Weights of a small mixture-of-experts language model, trained from scratch on English Wikipedia.
Size: 8 layers, width 160, vocabulary 1024, 35.8M parameters.
Below are experts of layer 4 (counted from 0) of a mixture-of-experts language model. Rows are named router (the router's row for the expert), gate (a neuron's input weights, with its number), up (a neuron's input weights, with its number), down (a neuron's output weights, with its number) and show model dimensions 0-159. Each number is 128 + 24 x the weight over its row's rms, rounded and kept within 0 to 255. Numbers have three digits each.
After each expert's rows: "comes before" lists some tokens at least twice as common just after its tokens as in all text. This comes from a sample of Wikipedia text that the model never trained on. Tokens count by the router's weight.

# expert 40
router:158160078154155128159140111152094146082104119136118100104094101124124106090096129138104171110120108161159110134138114102141131100091134122104086134131151127135162153154080089104084125103137122093077145106105154143129090169103149100146116092171129109108100141150129111110095129152148123162099151112140122097119135111153140141106093091132113116177126112111157141102149124114154095125097065138098135110114146144153113138135161112132116100108133125147146133118175145131145145109101100
gate5:163080104132133156122125128131118109128113154124135076086133104162144113132139120156121121147144105137108079117066148141147126130127152110147085115104129117097140165110149191119105132112099157168091137105159166127135120143096132125079144142142108147144146132148065113136121127110117121128110111156072149121133142123102109200151123147144163161120140157107122123133120140143192156116151141147124118164118117152142118121140123137119120127169105107148150098097156124156173138165162153
up5:111113101086143131141112130150118155101132159149124128085112134139097190155105146108173133098099123147154145134142141129128145115141109052136124122140140099133140132136098087113152143157121109177135072145102125106115141120128135135160128130104134087090143065125156109180164142118113151104142178119090151138145145131124121165129115147134131123110105102137151123129146120115086134112087129108116114096136131164119168158138125133144129152160117159161161108155060153112137092134134097
down5:124161147086113129140088118086135120102143108160069113171147145117109131135181127116106137093131118137121146130144111133135139094106126172121177140138098106106127111144160127168092142127131111126106106134118111156137089163191094128138114138150096154124150117106147127138160084101150087143170147101131118117084120125172157140115168121110100096123124150190113092106140152118144097125116141137114125122150109106140085105150124114114138172144136133106106136157124158184141166127114150
comes before: " |", ".", "%", "0", "7", " |\n"

# expert 60
router:107106133133117164127192102096151114138122143109135116155130114154166131112145144137137094126126179107109151139142141120120166114130144116106128145122089126120122118123141142102107131093093176143113114087112125124153131119150147180153140121115132098135140128129114162092134153086136123126088147152123122068165094167102145174130140103121159136174148158084116154184147105161088125120148118073105131095119138128175134146121099104135169124129111112092110136112114110092162170139102126
gate3:097122102157125173174094161108112148093159139150095134052126140084122159114164119131109135147118110146136115148117116115148136111157106144068095128132105157122159134116113151122097141131115124122141137112129166110083115135144098086098146101128165130085141115140140172086126127115114129140159160118116129149137130151092090075119141109117120092160127147126142132143076133088140141116154097169151164166106108163114152076120152125128119134112094139155110146139162110146119124121133111
up3:129144082133105116102124149143126170114172162096159143160130152171104157141130135130122133129143154142128097136143106133140125127109126141152128203074144087131114155109083097109138128151127144124132159176140128157125143130135118119155077113091069115136109147143147075140143109139119136164170135132109125105130094096129124189104104157125148130107132128111164107134138139128112139092125105104184118122142128127104100080137115122097101147131121187105140117141080149138148141114139158
down3:120108132108169175124123154123142160133106176068116090096152138134157140094138146105166136116124167136139129137141142150120177142146132127133138134127112147123129150141157126117130126140169099160124110120129140103122099144138074158150184100152106119104156137099137108147121107135104151119132121170149113153122167140109123094086180132130116068081109123123091107148114140162120142128110097139092111149078170168135109163128169121154137110120116151141134149119108125123073117157099158
comes before: "s", "ing", "le", "er", "ory", "ment"

# expert 88
router:096101089151188115096121130087126086094084148131143076121195128157139135144141114086174122129087104139114119148097143126114107103168138166105112128104126089119137155155076157124130106118136113103136125156125151102106125110107092118111117142153115114161109110132132130138102095128157103138100165105106157128129113148145116133169095125156102136099135124141155082105097148141102103117095137122143152122122140132145137107132152135146159162122127163132112113163080184117167152122116130
gate0:086117120170123137123161118134146097091114082140135122138118154149109166143100082109088115132152112090115144139121159091137136135126111127147085096119150141138128162071144140084107105138113122126114107099107168152156152124134125100149160102152150103161157132103162151085120130158113086155122133145162126083101169076089130142140147130119156147104149134120122110111134167114092151095175169092118152094105121133118124115139117139124090115118120118131119119141134106172092164093125138
up0:111145094137146133121158128146140096110124126128152130092142116145095149137136114103094139116139100102132184121113117100076096118141145160156068119115162137119117101101165144116125116122162095155149116107112139095120143106115130104139140123126130107158173099116127165136147132135150104123081117099181142075123149109135095114130108114160140158103158147092179118118146096146112131132123151110120159083140131164142205090183115104109118122127120121106072133151122153140141107147114147
down0:146110114103096151141130136158087152127187137149103096133139150165121187164080135155115129088119190108070091121100122117131172152104107134153170090119129164099083177129143130145147107131104138117130133163132141155125150107129165158138124147107141123103144131107168132153114137150121112102156119149113110146134135136114160133132083082131114124119138117102130130165119129109144098157137121173132127111186134132149148162164114160140150130149108124114100158123087139139136095116119100
comes before: " ", " the", "out", " a", " time", "er"

# expert 43
router:146131105126137155126149122129122166149121124095111101177104178109128108092078143116142144130149097165151138122100122165128106126126101072138089159137107109103142161138142091141118151166138125144088122150162124148096110131141130128095106146161109152096095140109157084151086115153105106144115102125111127141083044120101162128152118102119135088124098135137143106120110193130164165125165114140096122129116091151122164106149145119145121131119100124158146159119135105118114141123130132
gate1:132105124137107150139155131137084125098149111137100138156189131136125113117169189148115123136134126131103147150116122126175112130166115146104092155176122176142146118151127158168147185119109146132095093116137180072120107120103142158088110111137154119138134127192112129111094140122152114146139114151162133156150144133168131146125113160111106144108142150115137166116139134131129076136134115124130095108134135116171125135142178159131105108108153137105116133164140157102191137114118153
up1:137132139126127175162113124136045163147155129132069138138133130118092159091126155101105149113119100115144129097092141139170130120147158154130122111073112131104171104102165088115147137161098094139109104114097167074117112136110110128131131149132135114126130098092129118135116136115111141142155118089162107133121125096110153113177091151137088122124099161166143113111155142097163158120137078140114138102103115143139149125119117125111122115109124118129126126127121104081154142096133067
down1:150167112113094120105113148072137135125129130190158147128095144092140120154124135119047128150137098153131128099135164142159128084170126116131149159143154130169148123141103108163105120116090149150104107109077159121065137164091130114109129157092119129188140115146135159125148114159159116154151115122107120098131108105134102127133139135149142134156146145154117090084154148127085129141131159109108104139114105107144109115100099119127153140129119149120143145122167137123152136093153103
comes before: " s", " m", " f", " p", " c", " b"

# expert 91
router:116135173159173130117115115101151107117074121108088134138144123163113139134113116123125148130144118108119096141097126106144095097156113124107111095094090092120147130130106125183109080162159113106100104103154145110130083146107106129146116146105108138114123138118132109138132084117114171122191150110086151163099126131114155103142121113127159168095129134121107084144151168146138161068151122132118143158091114148139096126120095144158150154162104121160114090118092109158107131145128152
gate0:092077126169102131114129186114126130111089121116113133158119101129162134118093121108123088142148163135118113100139165141120140134131169115075139124137107128133175122096165153125157134124068122155096170105158114108174139124142139182168125117122147105129131084170127162145114116127150123151127144142177125162116140131148135138163104098084113147134127124133158138164133132159123104147113105091135132099160149129110137098095144125132167132118129111117108098077140092161147134173131153
up0:141187132065096120121105097115144147142159112119125107116129148094112153119158146124117090117126132136167187117138095093082094098150117148129129105130140135119114145173146153098162123112158116155128067082117119133118111061121150117127128123120169129133137171114095151102116138137099154111161141140164146135139123128119118126125152136109116136102130145132120105121111157091132126132115123139083134141107151098051118159157111167082079118137144145144107136138144137126101126105159101
down0:140159151129158125145134133133135118137141115107148123091154136123130118134112105112122112141123108100107134138099109068128115106151144113131160124122138124125121074112099135129127144133094119161110098168141100143144153087129158144070118085140104139104147115149145139098115128097142096112117111140158127150177122102153106120107168128132106127108132093115125127098105135122140171135165163209099135148116123075120162076130153167126148164124200169115146132143109105133112108122124190
comes before: " ", " the", " S", " P", " a", " C"

# expert 116
router:159155103122142136119117177114170132156104150093072103136107139102116105148125162096128161127142145147150096128129114156107089132156118116082111109113094101100140181119131095117152177122160104122111123132167141133081109133174130113117143124185132142107125127103134091161145086138121096170121114134111151143114080130093142106173112104133152134110102129167136095143132168129139148110160139155097141111116158148120148115189158107138154157096091121131125140116130134148148129124137101
gate2:091107094110110121140121118097153162134135109106096156115154114120109106128170140099121138122135166098143156131153146173084076129132097167133132095112111161135100164168120127100160093117179151154150118127132106161112101150153121134079134107131134111096129124116123148164164100106118195138142152164086145103121142119125128121137155153141160157109137124150135114124129127131084136070074097112127110131156172106153141153135117121110134147139138116120117149117127174098164082138121109
up2:170121099159119125099149134087109122107132156150113127122137120164156126179099138151102121124142110160144084124138118115129106159128123130151125114126149120117114074139079128142139101123127092158102126128165150075114160146066139137128151153147158133164144160152117136137139133148156153124122133159093176127152144152093113117105113128144121162106134151128142145133105113109132091193106140112159118137146125141193065121142147165137142117124117104137119111112073119200119135118147126
down2:068071134117190162099139119080099123113090115165166130123132123138134149148134125134138158124186119160142131145155126138109121143101121179105145098167148153134106129155099139176166148146097136109129152139165158104164137100150129134121115143121136143127120127119138126154109161155116111159126119122082129171119120120112121127131097144157172106097134103135103158126081100101116127136098102127116142115079113067086105119148139136127150112171113152120148142109114121106109138145085111
comes before: " ", " s", " f", " c", " m", " p"

# expert 120
router:144163116173125134140128139153086096145139161141121146192124141127118104079115134119115162099118109160131131088151111144129108116127086115109145173087117128120132120145148097091143132134140171161107117162106123119113120123158101123093107091127106142143132107119150115157099113134098116143154118127115109145111049144109148146142142155124133078084089143157129123118099158113172129085134134125139114130093139126084152122148117148099101144160097156120172112110081129120087107155146092
gate0:136142111149132104124174126137112095094124151158137108150126138144128133145092155141110142184108149152106115173131104146135063103114175111123126128134130131110183109114092141123149143151138142149142075090152131187130122168170123135129118138154111095157113146127124134113113092134132120124148153077171120059098100099174134164094124110117108143103140124143100124129123142148108106102118112118133118094128117124090102135123181138124137100134083115129115098171144141177142106129125135
up0:126137126171116076104141129123143120130120156124139126155122119145181105117101145171110128195127141129113114123140130112110149123106148190107127118147113162115077106108125146123152097150126094152159123108144149150129174160139087082121116137102097143168170111151097156127107139178109136076124127115134153094101121118136118145092159163141157140096136124103155156094125120119131142158183147128125119092111136129158098110106132164132102139128087125095125107154138174135117097112124087
down0:101115117101135140158123131122148112148157079161166124131130098157094095143095094103073149103128137121143104100112147129159129078171125146146168131125159129166111107128138107166108127149109148161167131121151125138088099119145157152106115093100119121102106124141123103123106138113094121171112172123149124154103105156148159103140131139141150139151137109163112133093184148194157137108109129161140173137134115128142133139155151090116141144129103133185134121105122149109163162090138112
comes before: " of", ":", " s", " m", " p", " c"

# expert 73
router:130110145104111111115104142136157121155116136115108094127170107133183129146163117147138122099118138128144152140141136134170173161133127112133150128129116112147155120085170142123116103100108186190112134101096149135147128101132116139135151165150112078183135120097092181125139136093109112115139125101096160135154144168127145149125201121137148133145140106129105143125091110127182140130151128099084143130146121158087148139124123101139164097138106156094138140112138111135154174118100112
gate0:139086129152100092107153103156103142090176141147160169127127130122093135157148137096121112139132173120119116113155149134153123097121138117135153134090147110108098152108105066102110126177107121125106138086211113112127150134143149102149122087152099151137159135166121101161140146152105141135149119097149128146154136129138156109101133099125113169075152168140119095125131123126142145115140126134136118127091166165152123103101112113138133119161092134134096133127084102155093147102136093
up0:120121140166123147170106070121172093129150099097134126099092105090126116149100100145136156169128103125144136082140112098152136147153124138113109112160140133148120144118141145135131106107136135161136162127126111132116082154123066089141139114104145143147141088078131124179102120142132126121121123148159114102138092115074098139179149165144140093153149120136091112116116097170129136110116136124056151132124129128102153114118145129077143124124131117137129121163167115125099155157174129
down0:142118125159098107134080133124148142151152146146126119129139142114118108096099140157134127154116140147141106137142127153118124111089184129133139104122146206135108123117124086115123104141152137111101140147141104118143102139099117135096111082128069090123049151136105153156130091162127108106102118163123109167137133128139158140117146153116131114112114126145124177181118122108123115124101130166091136123142143126115170135158090130132124082170171135186152122149139106082129117128172132
comes before: "s", "ed", "ic", "ly", "ing", "ant"

# expert 118
router:146163132099185123135105099126148093112089152071151121115125159141120141098132096140144163090121108134150114137115164133115074103099127095107096114113159108128171112091148144106116107145135135093134098127099142149122128156101114143110114122143138112123142101120130143123071116134105139136131150100125129090128138088166117106144112096136091127143139086136111107099147149203123108098083128136074130103082168107142116144084124114105101125110154135175136118158165138145130123122133111
gate0:137096126127132093144142173103141080133137146126121104171141158116169084165093114099094140145130086139108098153117135158125102104157125115102120111108138141160149107131134076130160114114153113125094126134091094064123086122166104133136131142144151143170142091094093136109108101111193098079107104143126087120166133122119133133132141134145071110127155143135139135136139105128122171116152116109130139153139110164105155111113168168169125129132118130131123157089112132133165126107138131
up0:095118120120092108180135109118129104152160134111125115139148149139140111121097145123137158119101122105141139129168162181113102113147104126128071128147122172158173126144135068122153124097118125160131081121099081107142108135155138103130164131156138150132144109093080148133138117120172076090107145146133107117152154135150130166180152111121111138110162132121106104121112060131113147114116144117122124122165145171093146114134131124105120134106152134158121100093142117141165103108146077
down0:166093095126142159124121102140124145115125160117143158116108079139140146111124119161172114128158146118171168116133108183112154095163185119154173129116156117128085164127102143104164083085110138151112144125131112093171116115166144132103102121148125129095175158144120125126125105126136097171116162134128125152125128115080152161112141150140183162128109126076135142121103163169130127146146138111143119144169135137133123117124141095118174141162157114154134128117119107142175123124133126
comes before: ".", "0", "3", "4", "7", "6"

# expert 51
router:184121097099135126130089097138147176065163146135135167116098145113098165119144144132160112098123119140141141157135163103140142141108137107158123104138139137162126081119145111093129127165121152102118122131098108164116125129161118132154101117110104105087085106109148124119126136134091130137106155132140141120153145145132124125103096138141163187125127139130125112107181080107113099113101153160119129107136154128134084146136104155106083082092145184091151130152163151160129141139106151
gate4:120067145132100167118124111105127098134074110119106158168127142093157093152128109127140129118114128093100107095134115129136124102118150115064114204086144145187106141111127114111091127086127089152137131139140092138113131086154173148147145146082119141134121108115132104162121112125122093125141119138108141131168137130131095117140148123115142101124117125093120117114120121119128120145145162133123090118116110118129136139148143183140105100168196105132106136065083132127114133113141117
up4:119140114134081145154143122109138099091108107128143158111093117149156145133141122163144144076113102123135130092179159118116123119126094153130151160066155119146131119119136135109088096101089120175123159132100093148164118108127120089167119102125116118113134111117101134133094113138107103171111190121118116119146159167173131091151117154129159100126118129100187115119119121112148122142117152153119095114094122124139130142152089162105126102126134158110095147087125149146077130103084122
down4:106142139137132146142114110118156118168126149120142144140173142154114089088136121175140133108151101125089148123155127124116114126133109125106117116119178136147157154115125154122129102093081115092178105124121108151134137106152098180127129131103108076146153130109086109145114137131101165139138140149114147114105121140133126164133135148090101099136152129110115150080136144108062114116188145103135143143163099150082147110103108101062140162138160111108112089100135119137124177113107108
comes before: " |", "–", ";", ".", ",", "9"